From a checkpoint of a small mixture-of-experts model trained on Wikipedia.
Size: 13 layers, 178M parameters.
Training: a variant of Adam for the experts, 851M tokens.
Below are experts of layer 8 (counted from 0) of a mixture-of-experts language model. Rows are named router (the router's row for the expert), down (a neuron's output weights, with its number) and show model dimensions 0-127. Each number is 50 + 12 x the weight over its row's rms, rounded and kept within 0 to 99.
Before each expert's rows: a language model's description of what the expert responds to. This comes from a sample of Wikipedia text that the model never trained on.

# expert 39
Occupation nouns after nationality adjectives in biographies and obituary lists, such as film director, footballer, politician, and other topical nouns.
router:47 62 34 59 57 66 40 61 64 49 34 46 68 35 64 34 30 60 56 41 54 30 44 37 68 51 59 65 54 39 37 38 58 67 56 64 38 56 49 62 42 39 42 51 56 62 54 47 51 49 63 35 38 58 44 37 61 58 48 64 40 37 65 60 61 51 38 60 62 36 60 59 36 69 29 40 55 39 50 54 43 57 57 57 70 39 59 56 63 45 30 63 59 66 38 66 39 68 39 68 47 35 59 63 50 58 38 49 64 41 39 34 65 43 64 38 64 39 35 43 34 62 41 60 44 28 52 45
down0:48 32 37 35 60 50 58 41 64 41 57 68 30 49 64 54 32 44 23 39 44 44 46 43 58 36 49 46 47 40 47 53 54 40 54 44 54 42 66 42 52 50 38 42 37 62 48 29 42 48 34 33 50 74 59 64 50 59 48 53 47 55 60 53 61 55 60 52 59 48 74 57 26 50 43 38 33 61 67 31 68 39 52 51 57 38 45 17 56 59 51 73 37 51 52 66 61 53 42 44 44 59 58 59 54 61 54 60 44 41 36 58 54 46 46 57 52 65 62 32 63 50 44 59 58 53 60 55

# expert 38
Commas closing an introductory or appositive phrase in biographies, such as In February 2016, and life-section words like Career, children, marriage.
router:31 62 40 66 67 61 28 55 63 37 34 42 57 51 62 36 49 60 60 39 63 32 37 36 62 62 66 58 48 38 31 33 71 68 65 70 29 56 42 65 33 43 39 52 59 66 54 30 67 66 58 46 38 63 43 50 63 56 48 69 51 46 55 65 64 42 39 60 59 34 60 60 37 58 35 44 62 40 58 61 39 68 64 64 67 42 58 71 58 41 42 51 60 62 35 63 40 63 44 64 34 30 60 58 58 55 46 35 63 39 37 43 65 34 65 43 49 42 40 50 49 61 48 58 39 28 60 50
down0:47 82 27 47 61 66 28 47 49 55 38 61 40 63 53 53 47 51 31 79 28 41 45 45 38 62 64 48 60 45 53 49 79 42 49 73 43 43 56 47 33 33 58 56 50 56 42 73 41 64 37 60 40 65 55 72 55 39 55 52 46 54 38 55 63 48 56 52 41 53 63 49 42 55 70 51 37 60 65 49 74 45 45 61 55 64 49 42 46 55 48 76 64 48 63 63 36 69 50 50 57 61 37 47 44 84 48 62 49 50 52 47 58 67 50 65 46 29 52 56 53 43 46 58 48 30 55 57

# expert 3
The word "the" or "The" after prepositions like of, in, to, plus possessive 's and its, his, their; e.g. "in the family".
router:32 66 35 57 59 61 36 67 57 48 31 38 72 41 63 38 28 67 52 34 63 43 32 44 65 66 66 60 47 40 41 32 58 71 69 62 38 52 62 63 47 43 30 53 58 62 63 41 58 60 65 41 39 57 43 36 60 63 48 70 37 37 63 62 63 43 40 59 69 43 67 64 36 59 45 43 50 32 56 70 24 65 57 60 58 37 59 62 57 32 32 58 63 65 38 75 40 61 45 69 46 40 63 55 63 57 35 33 55 40 41 36 55 44 61 37 59 45 32 41 39 65 47 60 35 39 62 56
down0:53 70 35 57 51 50 65 68 53 58 36 33 44 27 50 59 50 55 56 37 47 45 47 59 41 58 50 69 65 43 38 65 71 59 40 26 53 36 68 71 34 51 57 35 57 54 38 62 63 52 42 51 41 63 47 58 69 48 34 52 55 43 60 46 68 47 48 67 51 50 67 55 79 52 75 58 33 46 50 64 65 40 37 71 37 51 59 57 61 65 64 53 54 53 47 51 34 52 44 63 45 38 46 59 52 54 50 39 45 43 38 36 48 28 55 45 29 41 55 43 63 68 51 71 39 22 44 22

# expert 21
Nouns and determiners after of, one of, or the most, such as others, those, these, coaches, type, items.
router:38 63 32 57 70 51 34 63 67 37 33 42 57 34 57 36 38 65 59 42 57 39 43 48 58 57 67 55 49 38 36 36 67 60 62 62 39 54 58 55 41 42 40 52 60 64 52 39 54 66 67 31 38 64 37 32 61 50 38 61 46 37 61 64 67 47 51 59 56 43 58 57 44 68 27 44 65 48 61 63 38 58 66 54 63 41 68 67 62 38 41 59 59 68 40 61 43 63 43 65 38 41 64 51 69 51 42 44 62 46 40 28 73 44 59 39 61 31 40 41 36 68 32 55 34 38 61 59
down0:23 49 39 46 41 45 58 48 60 51 53 60 43 41 53 52 43 50 62 51 38 44 37 61 57 39 59 69 65 28 57 51 63 35 49 32 49 58 49 53 69 59 75 68 65 50 28 62 57 49 49 59 27 51 53 75 67 32 53 41 43 42 40 44 50 35 35 47 47 48 69 51 72 42 46 58 58 56 76 42 71 52 51 61 34 56 62 21 33 20 54 59 47 27 72 48 20 46 47 35 69 45 57 51 54 45 50 71 54 25 55 36 57 62 29 64 63 55 52 26 66 52 59 63 55 51 39 47

# expert 37
Paragraph-ending periods with blank lines, section heading markers ==, and opening parentheses after names, such as Regnosaurus (meaning.
router:42 54 47 56 63 62 48 51 47 32 37 46 66 45 62 35 46 54 65 39 67 29 30 38 69 59 62 54 47 45 36 40 63 64 61 65 33 59 52 63 36 51 35 47 65 66 63 34 54 62 69 40 44 66 47 32 65 56 48 60 36 43 67 73 61 39 31 53 68 34 59 69 44 65 45 38 57 50 48 52 47 73 60 67 54 49 66 67 63 37 43 53 56 52 44 61 42 63 48 69 42 37 58 56 58 56 34 34 67 37 40 40 57 54 58 33 53 29 43 45 41 69 32 68 31 50 49 54
down0:56 70 41 52 50 56 74 49 35 44 33 56 50 46 44 60 52 62 52 46 46 39 57 66 44 47 32 60 47 24 54 42 66 63 44 57 46 81 46 48 60 77 45 41 53 50 41 72 55 62 43 46 57 38 49 56 54 41 25 35 55 58 43 56 50 39 54 78 38 40 46 48 45 60 66 53 42 60 50 63 54 48 47 59 45 57 40 20 48 66 61 32 37 48 62 37 42 49 46 63 84 56 58 33 48 57 69 56 39 37 55 49 44 46 62 43 58 47 69 33 51 22 45 66 59 56 46 42